Below are experts of layer 3 (counted from 0) of a mixture-of-experts language model. Rows are named gate (a neuron's input weights, with its number), up (a neuron's input weights, with its number) and show model dimensions 48-95. Each number is 128 + 32 x the weight over its row's rms, rounded and kept within 0 to 255. Numbers have three digits each.
Before each expert's rows: "gets" lists some tokens that make up at least twice as much of what it gets as of all text; "mostly gets" lists some tokens that are sent to it at least half of the time. This comes from a sample of Wikipedia text that the model never trained on. Tokens count by the router's weight.

# expert 34
gets: "s", "er", "en", "in", "es", "t"
mostly gets: "′", "ts", "99", "ters", "94", "76"
gate3:110128133135138078108142146117132135093127132139134110140102133126170190167144156134131088176111176182167060089129126143127136123140149131139076
up3:174093139099118115156143151116179116133161098139078118165070131142181160090137116110126145054128125144105117060131095138114163116078149099139090
gate4:153143143150151161124079137130082170139172141153145141138157144128131119100148147131148165153154198135175095125159097165183161188106081046111137
up4:129145173164141129144124163120160148207183132120146101092168124032139167125094139098163093164107122162111201119153125088087086105079124181131158
gate5:185066121092162147069130159125127155077120193136137102146156138133177122067124107059115197107128099115171105127115140144118142043084108102137121
up5:137148100119113110134124165089123081123145102122204123098173165100144113083140157119120104175114072164098128173085159187095113147115161113181130
gate6:097084147100152093123080144202122181121139188129148136139134088144105091092115167126163093142065107155095128144130159151157086070112152133120100
up6:123171149125070105132186113081116109104110108169119159129104126134140159179162125066155142178114162102127065144137108160090165140139182082136160
gate7:172088164137117109118113150147134115078075122144171090167128101133154155120159171093129151170113108154101148109142124125136180162120140229133150
up7:182151099080162135139117107083151138042052145141113144130173114140121116148086120207130071207129110139173105116131113186151062134148127080118149
gate8:189118117123116135116114111152168146160111109093165138145074081117124065153148133150083132137123110078117076155128121084074043115189079144169133
up8:145093120142106090050131029114153082146099117092162101190135111097136107106111133173135170110126156126125147167173120155123069082136095119162100
gate9:122094093102136086099125173112110168144076186107159176114106071138169140107111152150100114160096159092174073136223183127114115151084160080149084
up9:114090138148108087205122095062129115132168121118125142090079091125162177074175093111085165092129108139118135150141174142108145221076138133128166
gate10:166132101130126086133072173102166140111111152128106083094084139122085129107121124115164086103105194129089154131091119105147092172075132095180060
up10:095123115119148178211182172173103133187109135120134138172092144125153175049125127086136117076136085150134137138118155189132138149137171170045118
gate11:091126142074158192134135153118147167140117100096177117160215111123115151163109153136103163122068095114119126106080125131080119110201135155157081
up11:123161109097102078126139141111081159117065173070134160108154092105156117124132110128140152180186123101130084223150140120130121101164129099041086
gate12:156085103198147157120108197140143133205104104101148153105079124136140048145156126094080139199112121133104142143196137113123143093117136059108096
up12:185148147086143149081117151078178150103156142111163150118182111122115125111153175104090114140085093106139116114179096115145127146170113137118082
gate13:119171129136125111124108116144103157137153162133108123099062112126078137123147126164121109177118129168147179182183117132148164118139173192159168
up13:103163092176124063145126104107116115108131132132091127080164195060176099120149120092158164059100102060162123134136157122157132109138146202170079
gate14:151110079140097159147125084127138076128113106125160128187173117131122049097124142089088181143046116167143176091222152149080162099129113128134093
up14:173122174144165059080159098124127144122130126151136105139100188128117141108065120153158080153166113149113157158093104176117172133063128151118159
gate15:117119208160125126122151141101133163107111138105149141113115066091143113125172069129111144224109163105114099131127108132124058102131161141163119
up15:075116121075112113151117124152149153144099103093186136185108136125090097172083191118191129152158150095103136140170084091116107168093140093086172
gate16:203177087132126174073130101136147151153147199109154177152053067113119140111095126149104182136133095097117095101116130152161181080063132103110123
up16:167074097095172157113156123159153078149160136075125115151125094154147135107083147132076146121108101101125144079183126172151182065178136152160136
gate17:092151119099126145122126223176144136116112117128089105153135074111148131147110111164104096222154133170091054102156137153149162126134112109174104
up17:102115137171140139140160092148166165117134114112133163190179095118115083128094060159123062060164125090159086091086149162156113105152112104125191

# expert 30
gets: "s", "r", "er", "a", "i", "t"
mostly gets: " pr", " Br", "00", " gr", "gr", "75"
gate3:109108138107144059138099176135088112194127155150187161161146156166124102199133163114099125115141106141114177094194092118131139132089131110172124
up3:046137160123168119135114162131099135103109151116195147102078098101091121124193188111127104114118088085146140115130081133180093155089088154120076
gate4:136126127117148164109135089141090153189105143131115154174080199140164152181092135141123128154082094133124086106111086137195103111096125146164123
up4:181151165140098110132109091115159157078147089110141112140110173091137083153149125102142047223134138131135139147090085123129103105091093182095137
gate5:129168147116174142102107100146110126133121115163136169113139159211093136099126131159136163079120156102155083112106110121080160121103114123117142
up5:120124186126172142131131153148124174172138108069113105115095097089128127120097061106117180097196118120187056123107185142136088138157137111116156
gate6:125118191069157155170109160129162132156157136118195113089106139140114153159047142097128095144094101082157098121087119152069102129122201174104081
up6:135080091104181116104138149111112104153134171094152225179156160137113141175204183128176106149137179093148073156096137108109140178144147090119127
gate7:160083182118149149101124141062097125148117131136103166097117191066116061122131153127102131198109167118129123109120161181112168159130128071129110
up7:139073209136154116121179080086121099115096119082123128051136088123143167111138137184092116141097162130115095108107088142126141163115121128183107
gate8:172128058113133147177114148161154128133132191129199111130092101183141159168140151122097125168106098125129085147095072134138157106113105188150099
up8:158136114121136166123053127117166152140137091189155155204102117128114171159100122102111087108191139098087106115103193048129123170188098162118134
gate9:118085131115124154188161057138109148096145205094137161189127107148155158197172122126176173118116090134125132161153102112144078171127160115120092
up9:120134128103089112183126119142118107153162171098104117156107091086123117078148139133119106148104136123136090111102115086156071083136172101140100
gate10:102076111125134156124117072093169110146154127162187162106104149134167177122094152091137152095120177109130127090180134132145119174174083110122136
up10:096128124069061127086111142156040160136153145111117146143104112094083107147173138115090131151119144128130110113081138165127102159166056126103110
gate11:204127125154132098143135130143163126201103141119182147080146080118153128076202155113086157197077091141093187140153127120168089104150098171136118
up11:047086118009169118145134124096131125094118162147111118142116145149063093131145057117164066138082149111140099112095134142130134152141083109167118
gate12:113115084169131117118102171136136106110183068101152178140084169100119073140152178110116171131100101131118163125099149136095101138125123134137010
up12:080115120142126123146122120107166101119114060152097095151120110136071129191166108151126160101155159218134158117169098068120110111183110096090087
gate13:146094101125100146097146075087090135112171081173128178137072093102136100168090101103132150143079123099118109159091117124104140130085091173087096
up13:086132087220136154130016120121054173109137086156164138158129163128101145122116092126132158185157112125122153166100084147175109130146168079145142
gate14:134125148155154071087167083161121185067098149166145095123102098160108108190179132128129176077096085149160118110086135109077161105157135178169121
up14:135144125126076081118067116162112079180065194084142083134128068159094092143175176141071125168118124132070132102151116119096125106158163137089083
gate15:142099102092143113102105157167171174100129162084135120137105113162164166173147124100118152133170114166087128188173143146162161131144112174102163
up15:120147101103121109094140177124100157175127074136093102107089141161118147144175115194162166077187069159130141155108114156169118138165152139145106
gate16:070163127122114151152181110145122169139138122109137170129153134149162118119154139146090128124131216189131119138107127093108122129156082113172111
up16:180146088173101148088148100153124125121166101164042126148173102075151166082145124143110175133135150104154140127158075124103125141167092095169135
gate17:125119097137171151067142143066104155146134150105145097140093166235153159107117095149142160161121097093141135053174165166131143117099136132143127
up17:126074093092172147145027112121065101061104154139154127097151139103112116142153122142131084109167179115193144158057068193133117108144141169124057

# expert 12
gets: "-", "\n", " |\n", "in", "at", "|"
mostly gets: " |\n", ")\n", " ex", " res", ".\n", "ac"
gate0:085140153131074096092154138188080205073163078079117136150141104045114186141152126151105138183073135158121164084146111161090179081145139111148088
up0:095137115068082177158110096093132141103152119100141137099075093131108104201160110184120092117151117154190097104097157152091204145151159164139116
gate1:151139108131130102153117161149188163104161113124098075167131075096204109127162119113121076090137172162095157100160152138124143136128131111055176
up1:125087101079090125107122098162126097154143175109112096152095117107187102091175094103176115112192142201121185087118100158085134113116139116116125
gate2:162121130170094128110130128143074087149129118149131115143111129138192088113108110148163122111153177115146133067145134077055164130172187095157105
up2:147107081087124143121130111159089112190138159104129131155110106150125103086091099164137108103140147079129193096098067111114156140180114150076176
gate3:176115130104101185156091112145168127144140215133153135058151144106120082155139143090126150097128155085129119135109139158124131145130099107096124
up3:110134161095156138083115067154126155123151117079161098152133138123093135135108102102084109117101154066134100110098078131126097120162136071176155
gate4:154146151108131127134124136172135136144118086097143132125103163185156113146126101136140113108183121110171146074138182138096202155127091142148148
up4:189128136122068140140161134142098116099124051172110165080118117195124149179198093090200143141080134097119094109087098113138136160108095110110153
gate5:123131122102143138159167143185053081105158092063162117094147130134143147144099184162100176159018132130124112110154130102106176201153110134091136
up5:163075123120168180106136201081109135130112110074083145137159081117137110109144104163113125187128059142190145149145167122116158081121153111109129
gate6:191127116129151109143118177114082140094097116140089155082134101151086110078130198123113107228162075138146158161146100175123179156131132175128144
up6:153115147139204128137127133101104135117092155095117145185111155163115138161161148184141055196151144129119092123163148184083180130158107185045147
gate7:155099100104176141166108110109091112111101047168150130059147106194135106146180137163137110108141103111071098069087097158147120099141125117149143
up7:101133096180161122131089136122145127092110041098116111096091125086110152104172138103161095180116121093151055151132132176196078143088093176189185
gate8:150177135094152132104093142125116153160176090164124132113163137127095120076153159128128114062144118192106158153167125107103076115098109137150106
up8:102136116195109177059118165075128135100109070104108163105104091141110178156099114095167158116146128156087095128065076170110135165150174110120164
gate9:101101085120203095155109156138133113127116125133084118151114115101163125097098175083075129142082126132099160101180175130081104187118105104111145
up9:129149164125088151105137094168119087101140143103193138100101178144134128077157120104089124106062132130105180110134128118090137125103093142137158
gate10:133177096096135144053132079115159080130136104168158139088141150103169101121130131189130106083107161154105082137103109172145060149150110078112143
up10:147162153130141080164177138108108173094092148189113100178185100089126118101137117177114155118121143173104068112102140097084152118155113159136151
gate11:108172131148134121111078114174099158140145138129069160090108074161106165235218209111092139124120144121143131073160152064129140095172094079145085
up11:139150099162095123163140155152143163082121177138139117092113158119103090109118160081201118196181088141103121141120135120135117135139132130104140
gate12:155151133085148111143136140165089133134080142099141093150138115091158080129133119157133119156108171099155087109127143167073105200167153113179159
up12:133121144116125114155188093099101124139118122152095107185140188133121113183095147169110119100136092098097131113173132101064141181213119162136123
gate13:143168073143141116157128176224095136103102161150110120151130125098173091145098142171117031129100142124134107131154096142141106163153137088130137
up13:113123114127102072103133146144100063155071130076171141179128158135106140114132115091068111177174122162114104110099151143104093121140128081159137
gate14:191130147180138110190093156188093138081097118127100111170162143130085115137075101126178212176208143110138100158158153174064123075146123111119142
up14:119130126174129148099115117115159095151213167159093138163137169137120178129080140136134168091121193132085114176116169172116124152103142148167091

# expert 29
gets: "s", "a", "ar", "o", "in", "u"
mostly gets: "ts", "les", "ents", "mp", "ars", "son"
gate0:120104078111193204118135148100125119127122146090090100169093145077144138104102067093119088114122155138144215101081165113145143144125135104148127
up0:168123113185118119120101094148135178102134162111163186076159155085139110082140163063061169156112100136146119106191181122115189179134102154156097
gate1:084094107137158134156140133159124075105094162154171101113162113132092080115108183111093096113130120119128097110120103098135106164174145127070146
up1:101136109143127133126143132115174102163070197084100146150123065169155124173080090129121090092040139133139120095167121095101080113169120159124106
gate2:123133098088139131116155132160108139102111126153134156189143119176177163134178198125098092181134123145123141148113114160121046139081106192074081
up2:100103129138141147142152168135077155113138118096179143148134126128125102131084212149140136104123140134149080229144180154126111130068151127149204
gate3:136115147173128101166154160092131147097081122146203119174138111155130095121114122155114156158128139135196102118170186076181159118153123037109176
up3:164181103104116104090109103114118166086130097115093153130108113173137201167142108070121154191125164114126123107106106196075102083081148152097127
gate4:113104097167080118118130052161112199067186156094146092124055050061101171117138138094130156109145118137084115145185125162083151155096107148124113
up4:078109144094201138062112150085077118138086133090175171134128090068148161139171116104178086075126143126104123076062113130143137128085134105205113
gate5:162105189099141129159144156107112134135130072100169107112155066157147087181151148112066138134111102110176066109186126091122176130115135109100108
up5:091148167108130119130144178143137186148127172132129194125166152145154132121096051158154163077102120138092146109087132139167136134152183075127199
gate6:146097113171092150150088167113135147129150145054128091102107100139177175097154128107120166206084150109186144128134142185127116131137084104090136
up6:149111091177081174094170123128138118126094067117099116109119150173152184142162104161103095191175083159144181172145130153103093060128064092120108
gate7:066112140146166138105114111124093123171120145101143121151079172072172089096078130118182115111132103129178131075174142101108138132150196158098129
up7:130109221127063161144107067168122108145137144079167100092131097099104126150151145086091165107132128118136088131127149165104149133151145112170113
gate8:143117159139152079126110157143101118150144101159155151109086177115139130093146195157103129156100111057082152090150171145095134150100083135109160
up8:157085179090218162156152105042096100151089145108156113107165137101106147127131134091097102151090149075169119079150103092094154104155187072121096
gate9:136158150089140103141130086154152112164105137150057081113117125173169150154131164145171128174097113111167170151173113103163125159112073153167071
up9:213156164158157090130160093115156117140154124107111110099034146124176140165115180134100188122179142153166120151125136136229153114149111147127139
gate10:062092137147145149162118131086082171109133158106072079057164091089114195119071161129170113175128146167098172099150137148173072072159136110163146
up10:096140107157110113112159064087124142070144127157117093151160119139167136133151139174099162164160149134099134070152137164116087163168150092187140
gate11:093084105132200088129111143133120156159146201113099088133104085122119171130101114136154096113117108119108177065233190124127157131085150109130127
up11:104091067120135122102113160132140142234146081152065145100129101136125158100098105056140152168163153101045149118142082114121071184163087189116166
gate12:120129098137123124106108086120149170085116105035160147158124075124147163188075177165139109150139170093121160119117115171116129184089104069139076
up12:148085150087073098100153158077097117127113111054155101123159168146162119083081131194132104207129124116120089150163113062145139153135143111112189
gate13:119122122150170134063113108148115101177161140107139151056136142075160137167178088065139121160125162092146179117126183146129112139096181158125112
up13:076083123117142111122112060121158088099086095132082087124143083105114122110179143124134154096159187138117108150111097143087091097103166184121083
gate14:110097079114114078089127170155119138138124110102076101105115137103131119149134151089165237129055112133140130118126143124062103147167104107121128
up14:099124109129137049168104109099159066125100127151113103087165162163114151075131134066135116134071098133130089155105130149149089136189103115093091

# expert 39
gets: ",", " |", " and", " the", " was", ")"
mostly gets: " was", ",", " were", " are", " He", " has"
gate0:107109203151147144147131103116184172121178134184160113155118099129119052118138178120144162119132077061174145121116155147132160135171120111148109
up0:103175100144115135090119175117097150067116100151134150096144085092125126108112086151146068081099146143099168139152110150100118201147135122075151
gate1:116129146194147138094153142096155127218130108170139188097162114107171158141132130082122192151123176112131118136099160110143140094186128143138220
up1:070150129122107070132118109090174166136113121189147097146161097114166153102156175103122080085115136110159117111115145149146122075152137087159070
gate2:149143112197201139123162099073117154169156157162151164119047139111159101160120139076093153136156034105137156098114119086137105125113120205149120
up2:128106091092105178128155114168196175191094178136149108175167147111132173166117127148146122099099145142095137167137144083084123120120117133152129
gate3:141098206078169122138152182132148136051155145106102135129115154137142128128147153159107115094163132127131145082077153141130142109170136148143117
up3:112130164181166086131098153161066161179164105147186117139127154131137117131165167124149148149179104081124137042171142083182194144111106100139087
gate4:119129140042124120083105134122115131106087165187082063129076147134096144107107139137161112121125109130153163076069153111187085147092152145117116
up4:156118120097177171132120109128132094112135028087060095149185139119173115168152154116137050086170131087116174121113127127088173116123093099176146
gate5:151143210093171121116150162069153081147109095199150175165079125180117142195127152143129112158149083192120128137088181062135115140108085181124130
up5:157104138169085105150128131123148119150123146120093104099112135148125067104159128104112135099123162043100123148118081087136094172127122149156163
gate6:170138145122127114142112125162109171138164040136184164166140168121159089197202129108157153105091122072139162143140154111178133151152148121159138
up6:109139118105097147083141149130142152078078048161154136137139122181110066091145132129124163154133111093128152108109088095138125151130155141140077
gate7:096155198061102087129096113132184189151117108103137113127169123145189106127129107063094057175144106146101131101113162100122083103098162141095103
up7:157140166157128143103136115115109089138131090116184091144083223130076071192097144133134160106151159118171147061165133108125131122067107150108107
gate8:131130173125096167089187107171135124152161147182146143141122162172110118084151097112164134148152080073165173124164138100122117180095157144137121
up8:119081118152124121084086186119090105088097164101125035134119156127158155145162140151116054097119144153106141118115156136151218101134081104109107
gate9:177168113184124135122195133146099136152142121110192156129119172180107042127116111117143106152116110135138113097089073102151115083121139185144148
up9:092119156143112175147130165120120115177122074089167152148114086174153078163201137108077110188093164098144140088102082128139149075147143157178092
gate10:169142063149219201137174170145116112130159103109128142152137140160144143102075128142162055108116089112048118121070173129130115106183112191134103
up10:166140114096194110106143094123115092131093146115171135133152190107096105151151146132165119144164090151091154111092155149100088157115058075163111
gate11:150155142085096149182118167086127168175090182148160148147109088114137067133101119108122125155086083172145136165119124140125125134121180139187160
up11:101102091139101151060136081125102156112186148094131145117096179164111085037138091114164079121133167093109144094129088137101080177119126130093157
gate12:163111080138113100094115151130147137073115102115070085082123106137187127132100168164139077193191095143105131137083160152135153148132113054172125
up12:101084160177174122169132138097107120114112146152146201132157124127189173159110187107113100154162104144147124168134127174134137145099089128166143
gate13:148087180173154146102114095140120113114137116141162118158134116123143100111162145101135112130105102153119109151119171150137140173208135196198094
up13:147097081084127104179131163190095142098142123133126139162118121114153075120137179139110137088162099177112120084152083151146157152150133077105113
gate14:118147179042128137157110122108107122109131151144135146136169163137147120178114175113139153169198093121116142099162165116185134133145116121214123
up14:074088131144070144136131146097108151113107138163099161092189135189134108071123079128165068167042113128132091108144105150076084169114120106117094

# expert 9
gets: ",", " in", " to", " was", " is", " of"
mostly gets: " was", " is", " in", " from", " as", " with"
gate11:111127105090117164123129121081074126153144147084106190168155106143123084135152162108108145132118136167153168138133156097137127078091108145141066
up11:145140146133126069129101109142115121132146145109120134143108153016097142172108096189112081138155132149095140133147120125095124154110158148151127
gate12:091121126170081159113108100121116130182158165074150113147101111091138115178151099106144165084107059131189165094170099150143132145100159221117089
up12:185127137160187119136135115068059134081085076146089176114128095152085123091162157161140102131159096115133074180143163186144147118137134151128130
gate13:144147138089149152165153120151128175122122145136086149195117090120183126165101100146151147082158175136139140139146153112133141053135125159166117
up13:114081102105137125097085184110122136137088154145103117154133141173137163129114110130165097120166104123118161071186146171137103179166108096098153
gate14:153138094157110125137177089134114106100106083104118159080066128104158161118170118076132145104137163101115178097103122055137146093095138172123140
up14:097131175105135118187105125124132117165150085132141137162117104187093053108117167081119090087119090113070160150109108149070098163111178149077148
gate15:125135145166133136074157114158127109149143130145167111118156120133142122173152103114130115100160108092174076136105206118139187125164155134124092
up15:183095085148106116117111129163052163116087088113092067123164147113065177074106109126162120114139119071159156158113171113124137122146186103160156
gate16:113178151110105184072111122120095125180120159136147155175192161133159042105162166100177091154084141079147170116118136151120089119117133081162117
up16:094174166168138197180121139114134146207099127141139176148148122144130128117204151114152168127120148145142125085126147101108118170079171079147161
gate17:122106147133113080133113125104049121117140098107057112150129164118157092139173118159131095077119199095104111096109126174057097041135214166131113
up17:114082110180098135151149071207132124102185085107112100150180087115110099136118190074176087129180179125123032093119112096153133085169095131101115
gate18:156120055134113129093140156110126115176108082096181197101076176146152112143111155137122156162135144105073139114130094106147114138150144105127155
up18:118122077139053143184151102146153136120179106074091134140129139092152152088095076106081123166134121080083155139115097091162113103065111188115137
gate19:127150092154137150158143165151203154196132177210149095144118101136168112154150092165087172109078132157137179168178124126161120136112129154131113
up19:131166099124132124136105139164106141094188121131130117159139134108175174139078094149153153161121060187109206176103168109112148148133136155182089
gate20:140157167170180114117123129126125154121068146112163121124102151103173145097139085122139121116065159124111151131110119179095156146159112120137156
up20:102209152180128198081156142078083147132130148085118100141122113127116076151113120117124127070122122100148148176147180117129124107130137136159146
gate21:198150144152140127138172108185105161143120122109123095131124167154143082138092120136149152132078112129187200128113131069118202081122104186131121
up21:187090138119154146159181089146142137154141099114126185117167113162159188107083194090133143126114134172138162155127146144105101143164154103115109
gate22:073122154159167150160127150111099168131109143116134138143127067075074136166120198105167129183163129083108094118101178111115128083135146149163077
up22:133111092129157151105171160066078103165086158213149113201142096166123108128078113104158178113189127106111141154168133117115082152089078124126130
gate23:066145110078116128154173138123112207160141131086117163149103103075093095083150152101171109133105173131069103123121101159093096111130167178167116
up23:101123126120147122131180147126078179129149118138087090140117051140133124049129160099093127135148124097142148122149116079116096083131071162152108
gate24:144082145224119170172151161125138131093153085105134095110087111160095097136143178120180134108137109111092067072114124134117137155121146098131097
up24:103129132063137092158145096082169128097102210114119122113182105155134114136151120094156120135152121146174118134110108158186082154199162050096144
gate25:135145116128088134127171115083095160148119123153109099100098142160152124131119145154117143106166096034116166095085069132118076043108117220114091
up25:088156115127110119193086092162181122132156187113076124177119042087101135156101185144112102165165151085125097145164145159098080112193131116181123

# expert 10
gets: " ", " |", ",", " (", ";", " and"
mostly gets: " was", " were", " had", " is", "),", " has"
gate0:115144111123065136160166117136127200149151081152185144152150097121086093077158159101115129172109093119081105121086127165144148137174117108162115
up0:070092117141139097096142126188105105112084109095139120120139127111151111148076184134151182109106128165157127108173123126147149133128075077196128
gate1:123119119167173225164093169103070125148122120119099146167117174177100144119086116107089119180136101085146187166133111078123127149127147146085180
up1:105131132128147160099150131104081174150199045124053159094104176149148082114083072147128126134169081131103093119137091060164098171100096119123179
gate2:137105140121131189114084131151111161130156134121107074160087119091172116175095124088190086112120111058144140130094112252148123087107173116142104
up2:156095102132115181141091087113116130146105145099145132101110190182129098138180171125118102121127207120136130078094121143124129085077121090045109
gate3:120108107093095129158139174146135150117107090075116071099128112094120129051101098110176173109109121151100089092104095136110106079158103163163140
up3:171176083098123141125088083160177197134147142118191153170145159123177163152154140165101111119199093127089119134090152110135137105123145204128169
gate4:117144138087140058170137170127160192103082091078111157149144128128097126159068110151151092127108092141162148103173155088151153103184136150120111
up4:119146112141088150137108154097101115071126109120138149085120129066095071126112115122173162121138137142065112091168255091112137168135182179145095
gate5:151148122150087143153119092197135132151127171102121129124120115099255118090109152114122152156094127058124177115119203164128145080150159092122095
up5:184134175144125128052097133085131093106123048124092101162148129136121077129123119126145168142159190170132128099097120140117086078186166058138085
gate6:117154131145127160073095121094157113122123134144134086120141115073189103119112130153100105210119099142098070196123183075098124132126119171125133
up6:121154137148136115125100168138155129123196119118118141057144132135134170116145071197185139046133141129098190098150102113160164130121206067120112
gate7:112132202185120153145121093082106101145129055104144109125111119151098100193043139104114179196168090152116145128087118128126130142111144110085108
up7:090172104123142105120113106142112122135132187111139201156116161080141165019166172073124184138141127167129161103123142137137101153100133060137109
gate8:144115150099133189111122119091168170145143107125117119147105077152133119149062150161120139116169112066063122094166141106128126105145132105123198
up8:141150152147041192125101119141131086056167154108167134114162063106086128091161111098134088179076073074170157118198127125167128108147135144159130
gate9:171084145175133108185116115173113167112108053109115146129099084089158138131138133146125158151083117129135146146146137150120154103109160060111066
up9:091139163086116181076105087120122101121207123108155154102129196158061127136129120081121111153102180153163129113074106079131123078126130152138093
gate10:093158106107126074171103127154145145093127120120198190076177089092156143206130165096095172066125112185125091106112117078138168081119114141120111
up10:170103071094189063116139150096174097153111127160131138174168138119118129087133153146132142141154112129085092134026079181122084199128169147151107
gate11:152142149156096081119129108150133160059111102168111175138171092088074141136120112127118133170156145162063153187116113089209096140136144136153170
up11:067168135159142115093133122163142102137112106150151150104091136184117121100129108092118127167093176099124089147125115125155117164143185068082158
gate12:108113069153080140135120146117119083122131149134223138119035145109176143081080143108116176157166090088114192112179183165116146090135147134128092
up12:104128108100122197101130163158122128149100189133180037176115077126146111146098135109171155129130181154110155113135139140117106099064149155164108
gate13:132166111173129123097130103072138152126100160189124124148173063099155140152112160073141162141136156166115155156158172141124103179106130095127166
up13:104138098097124145160091172156154129127120187204173126186109166122138107167130158167088099136126182140119134093140139122089135182173094081083157
gate14:171131163114116143121146174168152161140176087140111148139079085119125114194153133161087109151124124132105098071082143153118163076124153124132094
up14:117165095142088116133113103136152114145186159211150133133144073094152056097202107124063132113103099163104151114160103136118152151159122177145150

# expert 37
gets: " the", " of", " a", " f", " m", " c"
mostly gets: " the", " m", " c", " a", " t", " b"
gate3:128140155118157151165152147074102145170133161144155085187131067140124116095088124144115123105075121163156143140111156161117156077115131107115121
up3:059147147148133066158090111107110130161136155134125112122117097123066145169139181102121111140088107114142181135121105133128140138081133127097098
gate4:123107170124150137127112096098124142188079127138129126116119188138125207103148138171145137070088090181093138174136172158111160130117105127122072
up4:174083124093125165092069124095109091089130139095161151146143076203120094123163141112113114119098122146157129153082153148147201132146055107165113
gate5:131101108139110137172144120120168129148131126120124097144144148182163105192130127122162166199142062145132100113112155145107130130124166125170082
up5:170115153170115154093139133113082167080090148207076151139077127136132104129158049130142114111131152178145162077166087068134111145144129144095146
gate6:116128165147136126093089128157116152082146113146108064153133089107125104121096110164112092108120167166113086066144142098157065108115113013159108
up6:172126159141157149079154092086118104162149178128112146145136087089137064143085114150125169067129078195159105148126108179182132112176196120146125
gate7:069142094122089137127166092113139137133156191143107145168097120112105149161082169139105152157071202081161118075090121154110089181137095071098117
up7:131143104078114114084177121154168146135099151108138126098173159130111181160160142161087082159079194089076124146081102149139132179139082140151153
gate8:131121065155051114107113173113134123112089106090090095130166153117121105109127157130125128189117179107113065084113119130140156199107109072148182
up8:156173112094168161096131146159177105198154137168196126116090136123147117124108141136081084089185112114143088128103145124100091125099083160141195
gate9:092156124167155099163121099150121171166113135151127084167158151096103122134115119143161204090119200217168037119072106136104106162127162118113076
up9:187179118141117037099146127134133127135143105140112135122166076081118127104164163079138124127108127082098110083106127121173118105172161082122159
gate10:126075104096136160174138089143189138154135183137104109166095151136094180187117125106142145047109157125108140141110129166158091079118142129088141
up10:192132103104104164147157153107160078169128116111113098142103080183172147108123142111114175115110134145117145111215128028179118098136091166105159
gate11:077065128112132136127105138110140173176162136107188117086127194068073100095110130164124129123101177103108084108068103114065123116102133160124132
up11:138124105110189060132190073097114183134096116127130144173117092124110176164126133122135126152159142137087073057114142171085129080088152143145166
gate12:086123127115149146130154167133159201123131079063156113085184124149176121077095166205103131110103107147121064102140118110174167151146159125152104
up12:062136095147101107107126135122197146111136180099087098073127099060080156174156107160122143126131145074109109133106171171148144114104156159105121
gate13:160128118121115088132170099123139169080110114126073145163091147136092114116079147214133137111138124040121159138151068160121135090100154101137161
up13:127182103144130144155152144145173141145197170119104135189140073104106121131138151154107136119137166153202135110090131173154134066092186176168112
gate14:159165148205119135162126083130154061142181134145112128151081105130152178093136111100124064130117149121102076069087186117145111134127163149097165
up14:077148119090079127113113117132118097145134119111112149119144108098146080095160043090131102162040137116119124102112137123103112092116160158074152
gate15:163110101186111172174165098067126142212155093153145127102149157151111068098129185095160148141103180117144095092099110164093067131133187144119049
up15:106130108080131137137115157177018156103143155190091134169107210082110127153142117185076103140178095098105136135101134101157156156147117173128135
gate16:106108063167145115175175146109178164156103174125154132135129106129187111145093150131144118102175183105142069128114202125106173113170191100145118
up16:141138115123069161087142078095187155155108125127129143153146181100153097107067108155158106201114140184126184166141151163086158163078115152151145
gate17:102182114116165101143092127168113090119121154144153138106151156171183150154119124112129108100119125113096132054104108134171108086144121159085104
up17:156162129152153109179120134185129143032150098136099132133151131163121127159129132114130139116162133166125094052161131202171149123095102074120176